config.yaml
n_layer: 8
d_expert: 64
d_shared_expert: 0
activation: "swiglu"
router_score: "softmax"
normalize_top_k: true
lr_router: 0.0017
lr: 0.00414
beta1: 0.95
seq_len: 1024
dataset: "wikipedia_en"
Below are experts of layer 3 (counted from 0) of a mixture-of-experts language model. Rows are named gate (a neuron's input weights, with its number), up (a neuron's input weights, with its number) and show model dimensions 0-255. Each number is 128 + 32 x the weight over its row's rms, rounded and kept within 0 to 255. Numbers have three digits each.
Before each expert's rows: a language model's description of what the expert responds to. This comes from a sample of Wikipedia text that the model never trained on.

# expert 63
It responds to: South Asian, Arabic name pieces
gate0:195140126118144114128051132162077125153135090126131122102106124132134130132116123159185133098065128151125155110109146143148147119170142079168151149145114169051135065130085153121048175042135163098137130125113163103116095068153117167131149196126115118108106103139130099111103126167109108147100146131150139180117091090152126157153123111155037153131157091194156190075198137122174132147116171152096120112083119136135163133087104120101100147128147152129137125159094171093052110133145107144174107162143146099084102158102123105084210122143120147128150116141165097159161183107145141148133173092125069131134202077115086169101128154177135126154096087094078116135115139087184181119144104160193069176118097162132151139094119157181108099161092134136134117204106059127146157177152141
up0:105133152138124119182166050146147152241144135115169130129121084108092118163143136180116189153132145150119161110088091089166179078175166169102143129071069078124125105137155075121106133104083106102120104121151122160120089135157183178105153109169160104151070133116109127076191158121115113120192140139143206073140108178099060157107132105119098192094105158099131127104085133118133180138140112147152132133170120148122104166164113193158115109149063098206136118101096100113108118141098094111109185149121089089084113093153162144134133166119109164119093172090081166169121101130136177103154112092112096129116138145107146034121153135121123088124192158079160116118118065143112084148173112149143117102125139117153124116150092163087061159113109120179137127098167118131139173173130081

# expert 3
It responds to: Sports table headers
gate0:096088131173192091136156084126143106128202137113114075139145107101176122097083053089131137091067092139082130154111106121097122105065139164125125147150147079102091160153098084111132118122091159137119109083147071109078123117086126142117119100136148065152172166178092122067117112136113082060047117110137104145125077116111106085131131099103106175186156115144141133095134115103112100145134129090149136126171091143150148177116095184131135139156145133113177118082140096177104173172114153098126054109147076167119149087127146125156074101091111113107092137158148143115073160165094100145229039108108122168104192100138106114092143121184109158136127101193110161165176133075136090116154099099124125098158083103116127161112154119106112099132137117160174139171181095140142144162049137
up0:060145164121084144197096151147083153128064090124149172138077092084089099127161172162129140186147132134073123092172149129148120108193120145077125109105086167127130114081095203152081086119155117151151155171128152099200140166162125108133170149120128175135154108167163120140144125107121099153141129096089173138117111135115111152056133132118142050107105168122104106123105135117171138101095035193107112144128147148084108126101141147165059139090131066175066187148063146112158095110121133186115188136117139112130106103115137158128113101120143148139144137147061122138124141102114083096116188116121138104113093064206185164088144166127123098134103111062103107105129171169097181120111118131101117133110141139184140131155133106132167115151110139095186096083156175145151141119215098

# expert 1
It responds to: Foreign surname endings
gate1:175125116176121135140149141139155086167131136100120053148142144168113155111085161122129162149102135109116102123181126081153145118190059125136096135115083153182156097143174152078076153132139152062133152154096163093110068151131077170172202110110161132113152097069149129051107092101151155124134112152091160103070103118156127178142127098196119120185127123113170157126105123082116152119082162097101074148101151140087066152160113099119135115147136104073137097158109154132104150164112184144095175114117154111153104136243091102084163155142107077094160153129138151153140142128027081102119084103150123161117124102104133133172104118125062107117101089144114165136085109160153126116122083188090134064122109140093082106156064116090100142092102160146153152154131165146169107173138089
up1:081177190072136169130116106123116111075131148094114193138097107091068098108153098119117087131162092147128161084091152137120111153064174126092143123129112076104091153086107123184153139139107121160126084138118106109126101139106142061117150125074117136180109103169115143149117131147151145115116149132158119167131170151140109125071121175139122135095135126075102140090131137144085034167164097133142159122167153114182154156187168132127127142132157127161121159105152090113144119125125061140130105141145076123132133147102146160203110141132162113161108099142146144124169105114157124085114189113193136117150131165173105089103189184198153094102127196074090111148236116085109130094147182124100135180173140076153098144115158155168169123202118151137132092095170079077034160139119161

# expert 40
It responds to: Articles and letter A
gate3:135189033179126138011108067172162130156193126152175206131144129109102180116090101116111139133137125156088129150153074078127148061061169094137115115159096132092168115138151126074176115117117120132082170116128095172121149178150176109102147108078161171132158065121115145148123128164166169115124163192184121181108131116077090157138185129128086131055123152140130141107137144109128077087123085128182099100099135118086114107115099108136168158152114147097096184119139146133099145171125101130142065092129140114112130118146148148136170141185072125113121112066177105102119152109096147172135109119103151127132174144086140100199087137129083209141131093103062145077152146157120134111134090079143116110113118118181133113112163085139132138154098135111122124067122127124122104186096143
up3:126157093145145107065167075135156100129151096150157113191106079093147112101055110149137164112158146158138181155085132151129107062136166091123143156154112096162109095128108121113108114050083124168117101117129118148164116139123155087156152135135153140173135127118159146108097085102139126144134160144166096165119147144152068110095119083132094075205130103058179115157111131046098074062137118074158123103124162141162142106144141200070142145192133136156087117185136122121077150177152086105040149074171121105139098108151179174142170123159121118109133110116147111105133126167130113101102138120152073136084194163141180185189142088121092133101089096132108142134124127127092202130194102123132138089103120077173156090116091127130129123114111121161136115120124071072138204183154119